Experts of a small language model.
Training: a variant of Muon for the experts, 958M tokens, 7309 steps.
Below are experts of layer 6 (counted from 0) of a mixture-of-experts language model. Rows are named router (the router's row for the expert) and show model dimensions 192-383. Each number is 50 + 10 x the weight over its row's rms, rounded and kept within 0 to 99.
After each expert's rows: a language model's description of what the expert responds to. This comes from a sample of Wikipedia text that the model never trained on.

# expert 47
router:48 42 69 52 58 57 50 48 57 42 69 59 51 50 40 51 41 51 53 66 62 54 53 45 41 47 25 63 55 43 49 40 27 39 44 48 36 69 37 43 46 49 33 62 49 50 38 37 37 63 38 54 46 43 49 43 51 62 35 45 56 57 53 62 49 59 56 29 49 63 45 25 30 50 46 54 38 42 60 59 60 48 27 46 53 60 57 42 53 26 40 48 45 38 51 30 63 47 34 49 24 60 64 60 51 48 62 47 44 70 58 57 51 53 62 50 34 47 59 39 54 49 44 47 41 57 65 57 49 40 35 61 58 57 49 35 45 44 54 53 48 48 53 51 50 65 37 40 61 49 62 50 46 46 66 52 52 53 52 57 50 44 60 39 44 47 49 37 45 43 56 53 48 59 52 56 64 60 48 48 62 55 58 55 56 58 64 36 55 42 58 42
What it handles: Place and institution names

# expert 24
router:56 58 53 37 60 52 59 51 65 37 54 50 61 47 41 44 47 49 58 57 66 73 61 31 42 55 40 56 56 36 47 40 44 41 54 61 41 72 46 40 52 42 50 46 49 58 30 39 45 60 34 58 44 34 57 38 43 52 37 43 63 66 52 51 50 51 54 47 38 67 39 50 48 42 41 57 44 56 55 63 60 64 50 39 41 68 56 43 37 50 34 51 49 50 50 56 47 56 49 65 40 58 48 60 48 53 52 24 26 55 40 56 49 56 48 54 57 39 49 57 51 60 51 46 45 56 49 57 59 46 42 61 50 59 55 50 34 52 60 49 56 54 34 56 60 58 38 54 58 52 56 26 42 32 66 55 56 65 48 55 56 33 57 48 35 60 63 31 45 42 61 60 39 26 42 53 76 65 66 53 59 63 55 68 43 70 49 45 51 46 54 53
What it handles: Determiners before achievements

# expert 51
router:47 54 52 46 63 49 52 39 57 36 33 52 61 39 42 66 41 48 54 50 56 59 59 40 53 50 54 50 62 51 34 45 39 39 31 54 34 55 41 39 64 75 37 67 61 46 53 36 42 70 51 62 40 42 72 58 25 53 59 42 50 53 56 59 53 50 68 49 52 50 44 28 45 46 46 63 54 48 45 61 58 55 51 41 47 55 57 55 49 44 38 61 55 40 52 40 59 52 43 57 55 61 71 62 48 40 54 41 47 45 50 54 33 50 58 52 49 48 57 46 64 73 46 39 41 60 47 51 61 36 39 66 62 56 45 46 40 35 68 53 50 60 41 39 62 48 53 50 53 30 53 26 42 49 58 50 55 63 49 62 53 52 57 44 45 52 51 52 38 45 54 53 36 26 40 46 50 55 53 53 49 56 50 58 40 54 60 46 51 44 61 50
What it handles: Name-initial capitals

# expert 31
router:53 63 54 27 54 61 53 38 63 39 47 65 60 53 52 40 38 49 57 53 62 64 56 42 37 63 57 55 58 34 41 43 36 52 55 58 46 58 50 35 60 64 31 66 49 72 43 44 48 53 39 56 39 46 59 40 38 57 56 39 44 48 71 55 73 72 54 48 56 48 45 49 35 52 52 56 39 41 68 63 72 55 41 43 37 49 51 48 49 30 40 55 66 34 27 43 52 45 51 62 52 64 68 60 53 49 50 47 42 52 41 57 53 71 56 36 42 50 55 50 56 56 47 51 34 53 57 67 52 45 36 51 52 59 46 36 50 41 63 53 70 64 48 56 55 46 41 32 57 44 67 53 26 35 51 57 76 52 51 52 56 50 68 41 47 55 66 41 32 50 60 52 44 29 61 60 53 55 60 72 55 54 60 54 34 54 55 41 60 47 55 57
What it handles: Copula and auxiliary verbs

# expert 57
router:44 61 55 40 65 69 51 44 58 41 49 60 46 55 42 40 34 57 61 50 57 57 52 39 38 59 45 73 57 37 41 50 46 49 38 67 43 53 58 50 50 58 44 70 69 38 39 48 42 51 32 49 44 50 72 45 39 68 51 38 54 47 52 62 56 63 65 42 50 54 43 50 46 52 38 52 39 35 51 52 59 45 48 45 28 64 48 50 41 50 41 62 70 39 53 46 61 56 25 56 52 53 54 55 53 35 60 45 58 59 44 61 48 55 52 57 37 40 57 31 64 54 46 50 45 63 68 53 46 38 39 51 59 49 49 46 41 49 57 53 51 51 43 46 50 55 44 46 61 47 65 42 44 43 59 63 57 54 42 54 62 39 50 34 42 64 50 45 32 37 61 49 46 52 48 65 53 48 54 59 45 55 75 60 54 42 60 52 57 27 66 47
What it handles: Closing brackets and quotes

# expert 33
router:54 55 51 48 56 57 50 33 53 37 60 57 60 55 51 53 50 72 58 60 61 58 53 45 48 53 25 78 54 33 41 37 49 37 39 52 47 58 50 42 51 51 45 56 49 55 42 46 26 56 39 72 41 42 51 37 45 56 40 40 60 58 59 51 55 56 63 35 46 63 48 44 25 49 38 50 38 49 68 54 58 56 48 41 50 66 48 43 51 37 38 63 62 47 45 44 51 63 47 51 48 60 81 57 74 34 60 50 50 54 39 54 55 63 54 37 45 49 50 47 61 58 42 32 49 66 54 52 52 41 42 56 61 54 53 38 53 42 54 53 50 46 46 48 57 67 48 44 52 39 52 33 33 43 49 66 51 60 31 55 66 43 50 32 42 53 51 47 45 30 56 53 43 49 46 73 73 60 52 53 76 58 66 62 46 52 53 41 55 44 55 66
What it handles: Line breaks in lists

# expert 15
router:26 51 49 43 75 57 55 37 54 56 54 61 69 46 34 62 36 55 66 55 58 49 49 40 57 49 33 58 38 39 32 48 57 42 52 48 36 60 41 36 53 59 45 58 54 45 42 44 49 61 47 73 44 46 67 48 45 64 64 46 40 48 52 57 62 57 72 43 53 64 39 40 52 46 42 50 34 50 61 57 64 49 52 43 49 55 52 51 42 37 41 62 63 47 48 55 48 70 45 60 37 55 54 57 56 26 60 54 42 67 46 45 40 51 42 45 34 35 54 29 42 54 38 46 37 61 88 59 40 33 34 48 63 44 49 40 51 36 62 57 55 42 38 45 54 48 46 46 54 42 61 50 44 53 56 63 63 65 50 71 62 46 48 36 44 49 66 50 44 50 54 44 38 27 42 59 53 51 53 60 57 66 57 63 33 56 59 37 45 42 39 46
What it handles: Inner name fragments

# expert 54
router:36 49 52 34 50 54 76 50 51 51 45 63 50 42 48 35 29 51 55 54 60 58 44 32 50 56 46 53 52 46 42 47 46 52 36 78 50 59 34 50 60 59 46 58 66 37 38 43 33 49 32 61 41 51 57 43 40 54 28 34 47 43 54 64 62 63 51 36 46 45 59 47 50 37 52 68 45 41 55 60 50 48 55 37 37 54 46 44 45 42 31 51 62 39 47 50 65 49 36 53 47 48 53 65 49 57 54 44 56 57 52 55 45 61 58 50 49 44 54 50 63 56 46 42 44 64 48 51 55 41 20 56 61 49 50 45 40 38 59 53 58 61 41 54 48 71 46 41 72 29 52 43 27 43 48 56 63 70 37 49 59 35 55 46 46 55 52 57 46 20 63 48 37 55 70 52 45 49 61 61 55 47 60 56 46 53 61 56 61 26 69 48
What it handles: Closing quotes and parentheses

# expert 36
router:53 73 55 41 61 64 55 46 56 41 65 54 49 57 48 53 51 63 60 62 56 59 64 39 51 50 33 55 44 47 47 27 43 37 52 38 46 62 53 51 53 52 49 55 52 49 39 43 33 65 41 62 37 46 52 46 41 60 53 55 56 54 50 55 59 57 57 36 49 69 47 43 41 55 42 52 44 32 56 59 47 63 52 50 29 56 58 50 32 52 40 63 55 36 44 39 47 48 37 64 37 50 48 74 51 42 66 36 43 58 48 49 47 55 45 38 50 48 50 54 60 48 31 41 36 56 62 53 52 47 43 61 50 58 32 48 38 47 57 59 56 49 52 46 53 46 32 42 49 47 64 55 40 38 59 59 46 67 42 40 57 34 70 47 50 62 65 43 48 40 69 55 44 46 45 60 61 54 54 44 53 57 52 46 44 57 63 53 50 60 54 49
What it handles: Adjectives after the

# expert 53
router:38 45 54 61 62 47 49 32 55 53 32 53 49 46 44 70 44 45 71 47 65 65 53 41 50 57 45 57 48 56 44 33 42 55 48 64 59 66 37 54 64 55 47 42 52 42 54 42 38 59 63 56 37 55 64 50 37 61 52 40 63 45 60 56 45 53 74 38 28 47 48 38 47 55 40 51 56 49 48 53 60 53 50 54 38 46 43 28 56 46 23 60 60 52 55 25 57 60 43 52 49 49 74 49 54 45 58 40 48 54 52 60 42 55 47 48 46 38 54 52 46 53 53 41 39 63 64 50 45 46 37 49 66 56 46 45 37 50 55 63 45 56 53 50 67 63 39 36 61 36 49 48 49 47 62 57 66 48 45 70 53 39 62 42 46 48 51 59 38 46 66 62 39 40 54 53 49 62 55 56 57 46 58 59 35 67 73 47 77 51 53 50
What it handles: Word-initial fragments

# expert 30
router:50 47 59 36 52 47 58 42 63 57 46 60 63 47 51 60 31 55 57 48 45 51 48 33 36 47 41 52 47 48 34 47 39 33 37 66 45 68 47 40 65 60 21 56 57 41 47 39 36 56 54 70 44 43 63 39 47 60 38 32 65 56 59 57 52 53 54 45 42 41 50 25 49 56 44 64 42 54 56 50 67 57 47 46 53 63 50 48 43 32 35 61 55 25 49 36 66 51 46 54 45 60 66 62 54 43 60 32 47 60 48 55 31 54 56 37 42 50 54 59 62 53 56 40 41 64 54 51 55 39 41 68 52 52 40 28 35 26 56 53 41 61 45 62 38 66 37 42 65 41 44 52 47 54 63 58 50 70 44 53 57 50 59 48 44 57 60 41 38 50 67 56 37 33 52 55 50 46 51 60 58 49 52 50 51 70 73 53 62 47 59 43
What it handles: Personal name starts

# expert 19
router:51 82 66 48 69 48 58 24 51 48 46 57 62 55 36 52 42 58 64 63 63 66 71 31 51 55 43 51 52 46 36 45 45 39 40 73 42 50 44 44 62 66 50 61 51 46 41 49 50 51 45 56 37 34 53 35 50 61 53 32 56 47 44 52 61 70 60 49 40 54 40 51 49 36 56 68 46 36 52 46 52 51 30 41 30 55 65 42 45 41 38 56 58 43 62 47 55 67 58 69 51 46 51 46 60 47 67 45 41 55 49 59 44 46 61 38 46 39 64 44 66 50 41 39 50 71 70 58 47 42 52 60 54 55 36 35 26 49 53 60 51 47 54 37 56 66 44 45 55 47 46 36 43 36 60 48 60 62 43 54 57 41 51 45 49 49 54 52 36 43 53 52 53 27 44 54 55 59 68 48 59 48 54 60 49 48 59 32 65 46 54 65
What it handles: Numbers and table separators

# expert 23
router:50 53 54 39 57 68 52 35 49 50 50 56 58 52 47 53 46 63 58 52 59 67 64 51 38 58 51 70 56 48 41 45 41 47 43 58 45 55 35 55 45 46 48 48 56 45 57 53 44 59 45 56 43 41 60 54 42 59 39 38 49 50 56 52 61 55 68 41 24 63 38 48 45 52 43 58 42 29 51 52 48 38 37 42 34 49 46 28 46 41 37 54 62 44 46 40 49 49 37 54 32 66 75 47 57 43 43 44 44 65 52 73 52 55 51 44 37 50 50 33 64 51 50 48 45 51 55 56 51 45 55 59 60 58 44 37 49 48 49 70 63 55 35 57 63 53 22 41 53 40 59 45 54 41 57 45 62 49 44 60 37 47 62 46 41 48 54 41 37 38 57 59 35 55 60 46 64 58 59 61 62 52 75 68 44 56 60 33 39 45 61 61
What it handles: Physical objects and materials

# expert 59
router:60 55 56 44 71 56 45 36 59 27 42 54 59 36 36 67 47 59 54 59 60 56 62 39 56 48 40 52 61 46 43 40 42 41 39 53 39 42 48 43 51 54 26 61 56 41 49 38 42 65 51 58 47 50 66 53 41 53 58 52 53 62 57 62 57 53 58 26 44 62 52 35 33 35 42 65 39 42 55 63 50 62 46 36 56 59 55 51 33 49 38 57 51 37 45 30 65 54 23 62 38 56 66 62 46 34 43 46 47 52 53 63 39 54 77 46 49 53 48 35 51 55 39 53 43 69 47 56 56 39 43 65 58 62 39 47 44 48 65 71 68 59 27 35 50 61 49 50 68 37 48 34 38 44 60 60 62 63 36 63 62 46 63 44 34 50 48 38 36 50 52 57 41 34 56 53 54 51 56 57 52 77 58 52 42 57 51 46 51 40 66 54
What it handles: Acronym initial capitals

# expert 44
router:48 44 54 39 63 52 55 47 72 50 49 70 68 49 53 64 43 59 54 45 64 48 53 46 44 50 44 62 49 52 41 42 50 34 41 57 41 49 43 30 56 57 37 70 56 45 46 38 43 65 48 60 44 40 57 52 48 61 53 46 47 57 58 61 51 65 57 41 46 64 47 25 44 51 49 49 45 50 57 59 55 55 36 45 47 64 47 51 44 39 33 57 59 48 38 29 61 43 39 56 41 62 63 71 50 43 65 41 53 69 49 58 32 53 53 42 38 52 53 51 52 54 47 29 49 63 71 54 58 40 39 68 54 63 41 34 26 49 58 55 45 59 42 60 48 60 35 32 61 44 48 56 51 34 69 51 49 54 43 67 49 43 61 49 42 57 50 37 36 55 67 55 41 39 60 65 58 58 49 55 58 62 55 59 63 60 71 30 65 36 54 52
What it handles: Given names

# expert 17
router:38 52 56 47 54 46 68 46 49 51 56 60 64 52 47 57 39 46 57 46 74 54 60 43 47 56 37 57 64 41 40 46 50 39 42 59 35 58 29 30 56 55 45 57 54 43 38 45 39 53 43 61 49 44 69 40 52 63 56 38 45 61 58 61 56 58 54 42 28 74 43 47 49 46 44 60 50 40 51 68 54 57 44 38 34 50 61 38 37 35 41 68 73 40 41 42 52 57 46 55 37 60 54 53 57 42 56 40 36 68 40 58 46 64 64 55 46 51 55 48 48 62 45 43 47 59 57 67 63 37 43 66 57 64 36 40 48 45 51 60 70 48 39 41 51 55 34 48 63 47 64 51 47 46 52 58 69 66 33 58 55 31 63 42 44 49 52 43 44 49 52 63 48 37 58 66 64 60 65 54 71 56 61 61 53 76 62 49 59 50 54 59
What it handles: Year first digits

# expert 56
router:51 50 45 50 63 43 48 34 58 44 34 47 52 48 33 78 48 47 70 46 58 52 56 42 50 47 52 49 51 50 38 44 36 37 36 42 43 60 40 40 55 63 39 69 43 54 58 48 40 64 59 65 42 40 76 59 24 43 47 40 47 51 58 62 47 56 69 50 61 58 56 30 44 48 41 57 52 57 50 55 67 38 50 39 56 63 54 42 51 50 20 67 56 44 39 34 61 51 40 58 39 59 74 60 48 31 51 38 50 48 40 46 42 52 61 49 36 45 65 49 59 62 56 40 40 53 62 45 51 47 55 64 55 58 46 46 37 46 51 53 50 39 47 45 63 51 32 41 63 36 59 34 55 58 49 52 55 64 39 54 57 50 55 47 48 49 57 52 29 60 57 63 42 35 48 43 49 59 46 55 43 73 45 63 29 71 70 56 59 46 55 54
What it handles: Proper-name first pieces

# expert 35
router:52 43 61 43 50 55 64 50 51 46 56 62 46 41 52 40 17 53 54 69 55 64 58 52 52 65 42 65 48 48 44 46 45 46 51 59 45 64 48 49 49 47 31 53 58 38 40 29 36 65 36 61 53 52 45 47 53 53 46 43 52 45 53 57 48 48 50 46 39 58 27 38 27 53 43 60 38 38 61 55 66 41 33 45 17 56 58 37 44 31 41 48 57 30 45 47 54 56 46 51 51 65 66 58 51 50 58 60 56 58 52 65 43 61 54 36 38 42 54 46 62 52 54 35 43 57 64 55 53 40 33 47 66 49 51 41 47 48 52 50 54 55 47 66 39 65 50 37 55 50 44 46 38 40 54 62 65 55 45 53 49 45 53 39 37 50 48 46 38 25 50 49 39 60 57 56 56 47 56 57 52 50 67 60 44 52 55 46 49 30 65 40
What it handles: Venue and institution endings

# expert 7
router:48 54 44 56 57 47 53 36 59 35 49 49 62 56 47 65 52 42 57 51 58 55 54 36 44 50 46 63 53 58 40 41 44 46 55 59 47 68 38 49 54 45 45 53 49 37 43 40 39 62 44 56 48 41 45 52 44 56 40 50 60 49 55 72 54 48 76 43 51 67 37 41 41 56 44 58 45 50 56 60 43 48 43 47 34 47 49 32 48 38 33 57 51 46 46 43 44 53 42 59 35 56 56 47 53 42 60 47 37 58 52 59 49 56 49 43 40 37 56 37 69 59 49 46 40 50 64 56 56 48 50 58 57 61 39 40 47 57 48 58 51 63 45 49 56 62 41 34 66 50 50 36 44 45 57 57 65 67 39 65 38 45 52 37 37 46 60 45 42 50 66 58 46 46 42 47 60 51 49 51 62 66 53 70 42 62 56 42 50 48 53 42
What it handles: Domain adjectives before nouns

# expert 28
router:45 51 61 43 70 61 55 45 60 50 48 55 55 54 51 53 45 75 60 60 82 61 51 33 53 63 43 63 46 33 43 42 51 36 54 55 53 58 45 49 54 57 36 58 64 52 34 47 44 54 39 69 43 49 50 40 45 52 36 53 54 59 53 55 65 53 57 37 47 52 37 38 39 39 39 48 45 52 56 59 54 62 52 47 37 68 51 47 43 21 44 56 52 47 49 41 51 62 42 53 45 47 77 52 59 41 58 54 52 58 38 55 44 59 45 26 48 30 56 41 60 69 42 38 41 60 50 55 52 43 43 52 71 53 46 36 40 56 58 59 45 52 45 49 63 66 45 47 50 33 53 41 37 47 52 73 52 64 33 60 57 52 58 27 44 45 53 40 44 28 53 53 44 46 63 67 68 55 62 52 57 61 66 62 36 54 52 37 48 51 52 62
What it handles: Line breaks in lists

# expert 0
router:48 72 55 49 82 54 54 44 46 44 56 45 66 42 38 56 50 67 69 61 55 62 58 40 51 50 55 49 52 50 35 39 31 43 37 66 48 52 42 47 55 55 53 59 52 60 44 49 44 48 39 66 28 29 55 25 47 63 64 44 53 59 53 63 53 68 70 53 41 57 51 40 41 33 45 62 37 38 56 48 51 56 35 44 39 63 71 29 54 44 48 50 67 42 53 49 56 62 45 49 44 43 52 60 56 34 55 48 35 54 42 58 38 54 51 45 40 46 51 59 56 62 43 43 43 66 76 50 62 35 45 65 59 47 44 47 32 35 55 60 50 56 47 34 57 66 50 44 59 39 63 48 37 47 69 56 53 59 47 61 57 48 50 26 45 45 50 38 54 47 62 51 52 24 48 46 54 55 57 45 54 52 55 68 54 43 50 37 63 40 66 42
What it handles: Mid-name word pieces

# expert 38
router:36 65 57 32 54 59 52 49 63 37 47 61 55 58 52 45 38 52 54 62 61 61 52 42 41 65 59 57 60 50 53 53 44 45 42 68 36 68 37 43 52 46 49 49 54 65 48 31 33 53 39 59 45 45 58 44 37 60 39 36 49 52 59 53 46 67 57 40 56 50 37 30 30 38 47 59 35 49 47 61 57 56 46 44 39 55 56 49 53 45 39 55 49 24 39 46 65 61 60 45 51 49 69 54 55 36 48 57 48 63 39 45 48 66 47 55 38 29 75 62 55 71 45 42 34 54 55 59 55 42 30 54 49 47 50 43 52 41 58 42 58 48 35 52 48 57 51 27 49 30 56 35 37 39 53 50 57 49 48 57 49 45 67 45 50 52 54 49 45 39 61 51 53 50 52 63 51 53 53 54 61 54 60 60 39 47 54 47 54 40 55 41
What it handles: Was and article phrases

# expert 60
router:46 60 41 48 70 43 52 44 62 37 53 61 50 44 35 63 43 49 63 45 66 73 63 39 38 66 44 59 49 53 44 48 45 42 52 48 48 66 17 47 62 50 50 61 43 51 44 45 41 66 53 49 28 46 54 51 23 49 46 37 52 50 48 64 59 57 68 43 53 65 53 29 43 54 38 60 44 44 52 63 60 35 41 40 40 60 53 22 52 43 22 49 55 52 37 50 68 63 36 51 37 54 60 62 45 39 55 41 56 56 39 47 53 52 65 41 38 32 65 38 61 68 31 46 52 63 61 45 53 43 55 51 51 53 42 50 50 51 56 57 57 46 47 49 66 66 45 37 54 41 53 38 53 56 50 51 51 58 47 49 59 42 55 33 55 55 47 51 37 40 56 57 39 45 49 52 51 51 49 59 54 66 52 60 39 64 66 50 58 38 43 47
What it handles: Media brands and platforms

# expert 11
router:48 55 63 32 57 54 66 46 61 49 52 55 57 54 47 45 30 57 59 50 64 57 47 31 52 60 39 62 63 49 45 47 51 48 41 56 44 54 51 35 66 62 39 50 51 37 51 45 33 49 55 63 43 46 62 28 43 61 46 47 37 57 59 58 58 61 51 43 39 63 34 35 33 49 37 60 50 41 57 60 58 60 39 30 43 52 48 33 45 43 45 64 59 51 34 43 66 64 38 55 45 53 55 47 62 43 54 28 53 67 45 45 40 68 64 51 44 54 45 49 53 56 51 41 48 62 56 51 59 45 43 67 66 66 47 45 41 42 54 60 63 59 56 38 65 59 44 45 56 35 65 52 46 45 56 53 63 65 41 47 58 38 57 36 52 47 75 42 45 44 50 64 47 41 48 54 50 57 69 50 51 54 57 60 46 64 67 46 59 42 55 51
What it handles: Scores and table numbers

# expert 18
router:49 60 56 40 71 50 50 48 61 19 61 54 60 45 48 66 46 43 71 59 68 54 59 37 41 56 31 63 58 37 39 24 43 38 47 56 37 65 43 35 60 46 37 53 59 42 39 48 48 57 44 59 45 45 41 52 50 52 47 35 74 55 55 62 55 54 60 46 44 58 35 52 42 45 44 56 48 51 51 62 71 39 43 52 50 47 50 33 54 31 40 64 45 28 63 40 58 64 46 55 46 42 51 50 57 41 67 54 45 58 57 52 49 40 50 45 39 43 62 39 74 55 40 40 43 65 69 58 54 39 32 54 56 54 40 50 53 48 53 50 43 47 47 37 51 66 50 49 72 47 46 42 42 48 55 60 67 50 35 69 52 28 70 49 49 56 52 42 47 42 57 66 29 33 47 52 56 66 55 58 64 54 48 50 47 48 52 44 52 45 60 42
What it handles: Dashes and organization adjectives

# expert 6
router:39 59 47 49 60 68 59 30 45 51 44 59 54 50 49 41 40 46 54 64 59 52 57 30 46 50 45 62 49 56 43 37 43 49 38 57 54 74 50 56 61 58 37 45 63 49 46 38 48 71 46 55 32 54 69 55 45 66 40 45 65 52 47 51 64 57 62 41 29 60 27 42 39 51 44 49 48 24 50 46 52 47 50 53 26 50 49 36 53 41 42 53 65 33 51 42 59 54 32 52 45 68 68 46 51 44 54 41 58 59 39 69 40 45 47 38 36 61 49 40 63 51 59 34 50 53 55 59 51 45 42 57 75 61 57 36 39 52 52 65 71 52 52 46 54 48 31 42 50 42 43 44 43 37 56 54 53 62 45 42 40 39 54 44 43 53 37 56 48 39 71 62 36 44 54 55 60 58 60 62 60 53 66 59 46 52 52 57 61 43 61 52
What it handles: Physical body and building nouns

# expert 42
router:53 60 75 49 55 51 60 44 53 31 44 54 56 54 44 43 35 40 48 44 50 42 48 41 48 59 46 60 59 37 37 43 49 58 47 46 31 51 56 32 63 52 43 69 64 52 53 43 46 52 52 60 34 41 66 34 40 65 39 36 45 53 66 58 47 74 57 38 48 47 37 41 34 45 58 60 36 52 63 73 57 56 34 48 46 55 58 48 37 45 42 54 55 36 20 62 54 51 32 56 48 58 65 69 53 55 56 42 49 58 44 52 53 71 68 43 49 41 59 48 51 62 47 55 48 59 54 58 60 42 34 53 54 60 48 45 48 34 53 55 70 59 43 45 53 49 48 42 49 45 64 33 41 39 59 66 61 56 41 55 48 39 49 60 58 64 54 43 45 38 54 54 44 47 52 71 45 48 63 60 66 43 48 47 27 59 51 49 68 39 62 52
What it handles: Definition opening copulas

# expert 46
router:48 56 62 31 49 49 53 47 52 26 59 51 64 53 43 41 51 54 47 59 56 61 54 31 43 48 53 55 62 36 45 40 44 51 50 63 49 61 48 50 53 58 43 53 45 65 44 34 36 49 35 57 49 40 67 35 45 48 40 41 54 50 54 60 54 53 62 33 43 62 45 48 37 33 57 53 48 45 53 71 56 63 42 33 26 68 59 51 39 43 38 56 58 39 35 53 48 50 47 55 54 46 56 56 50 57 62 34 37 49 36 61 53 73 52 47 49 37 60 46 59 53 51 47 47 51 54 65 64 43 41 74 43 49 51 47 36 50 55 50 58 50 33 50 52 52 40 36 64 41 67 36 49 42 58 58 60 59 47 51 59 44 67 37 45 55 62 35 45 47 60 55 44 35 62 59 56 55 57 57 62 59 60 52 27 54 51 43 51 45 54 56
What it handles: Articles and superlatives

# expert 22
router:42 62 55 47 65 53 52 42 55 41 45 61 69 49 39 68 45 56 61 61 56 53 65 54 55 55 43 56 50 43 17 28 35 46 40 58 50 54 38 42 70 59 44 59 56 66 48 45 49 57 42 67 54 34 57 37 42 63 55 47 51 56 55 59 56 54 69 34 53 68 35 28 51 37 37 56 47 47 56 57 55 54 46 44 49 56 55 53 36 38 34 51 55 53 41 46 49 55 41 55 40 46 55 49 64 37 59 52 44 56 45 49 32 49 53 40 44 27 56 35 45 52 41 43 40 67 83 62 52 33 37 67 58 44 48 49 53 32 57 56 50 52 33 34 62 51 47 39 57 37 61 45 44 46 59 55 62 63 55 62 58 48 46 36 39 47 58 51 48 47 55 51 46 31 44 51 55 53 50 55 61 63 53 57 30 62 55 36 51 52 47 48
What it handles: Proper-name second pieces

# expert 39
router:45 62 58 32 56 57 58 39 49 42 54 49 65 43 44 49 47 54 62 59 54 64 54 36 37 57 52 57 64 38 44 40 51 35 51 64 45 65 55 53 49 54 43 56 48 55 40 38 45 52 38 68 43 41 63 49 43 45 45 46 64 48 57 52 57 44 62 48 49 71 35 46 43 41 27 65 45 52 50 75 56 58 50 42 32 68 56 42 28 51 32 53 60 45 40 54 49 57 37 48 50 57 52 60 48 48 51 32 38 46 22 52 47 64 52 46 48 28 53 46 57 54 38 43 47 52 50 66 57 46 49 53 47 62 45 46 37 49 60 56 64 47 44 56 65 48 36 50 57 49 56 33 45 37 56 56 47 65 44 54 52 46 50 49 32 66 57 45 46 43 58 58 39 35 46 65 58 73 68 50 53 73 53 67 37 54 58 48 53 51 53 60
What it handles: Possessives and determiners

# expert 25
router:56 48 64 46 58 63 59 37 57 49 50 51 61 46 51 51 29 50 61 46 54 60 56 29 44 43 42 66 38 52 43 41 62 44 33 61 47 66 39 49 56 58 41 54 54 47 43 44 44 68 48 74 34 50 59 38 46 54 41 35 70 46 57 60 45 51 54 33 39 50 39 37 53 44 54 54 43 42 56 53 63 46 40 35 39 61 56 31 48 30 40 49 53 30 51 34 63 55 38 48 34 55 50 54 51 46 48 42 50 61 52 61 43 63 63 38 53 39 55 55 59 51 42 33 34 54 67 47 61 45 39 53 61 48 53 36 45 41 49 51 59 58 40 56 41 54 47 41 75 41 49 41 32 58 54 76 61 59 39 43 55 42 56 45 38 48 55 53 53 22 65 56 38 49 54 52 63 51 47 67 58 58 61 53 43 74 65 49 52 40 58 44
What it handles: Proper-name institution heads

# expert 45
router:44 55 65 36 58 67 65 42 52 35 50 61 62 47 52 30 39 51 56 53 58 61 51 37 51 65 49 65 56 25 43 47 43 53 46 64 45 52 50 44 70 63 28 67 64 61 44 48 48 50 33 59 34 50 65 40 34 55 56 42 45 61 60 54 65 66 54 48 49 57 38 48 34 36 51 56 44 42 56 54 62 52 45 34 32 52 52 46 40 36 39 60 68 24 34 45 51 57 46 52 34 55 72 65 65 47 50 51 53 59 40 57 56 68 52 40 49 43 41 47 61 56 51 49 37 48 53 61 52 44 30 46 61 51 41 30 46 32 67 53 69 52 40 71 47 48 47 43 57 48 59 48 25 38 53 58 56 48 47 44 64 48 77 55 39 54 66 53 35 49 53 51 43 46 74 72 52 47 58 54 66 51 60 51 47 54 53 35 49 45 63 66
What it handles: Copula and auxiliary verbs

# expert 16
router:51 62 55 38 59 54 58 43 51 35 59 57 53 40 43 52 48 55 56 59 71 53 68 33 48 55 43 59 54 49 35 42 40 43 40 57 40 63 48 49 65 61 42 76 58 60 47 36 42 53 42 54 51 52 47 57 29 64 47 41 53 50 63 54 60 70 67 59 47 56 27 24 37 53 37 50 48 48 51 48 55 54 41 48 43 51 47 45 43 48 37 49 54 45 41 45 62 52 55 57 44 60 50 51 49 34 68 45 51 57 50 58 45 64 52 39 38 49 49 48 68 68 45 47 36 66 59 45 54 42 34 63 68 61 39 43 49 44 60 58 58 58 52 53 53 56 47 35 55 47 41 31 36 35 52 56 51 60 48 52 52 53 66 42 48 56 46 49 44 39 60 59 41 51 49 47 60 60 54 46 52 61 49 50 37 48 61 36 61 31 49 51
What it handles: Country and position codes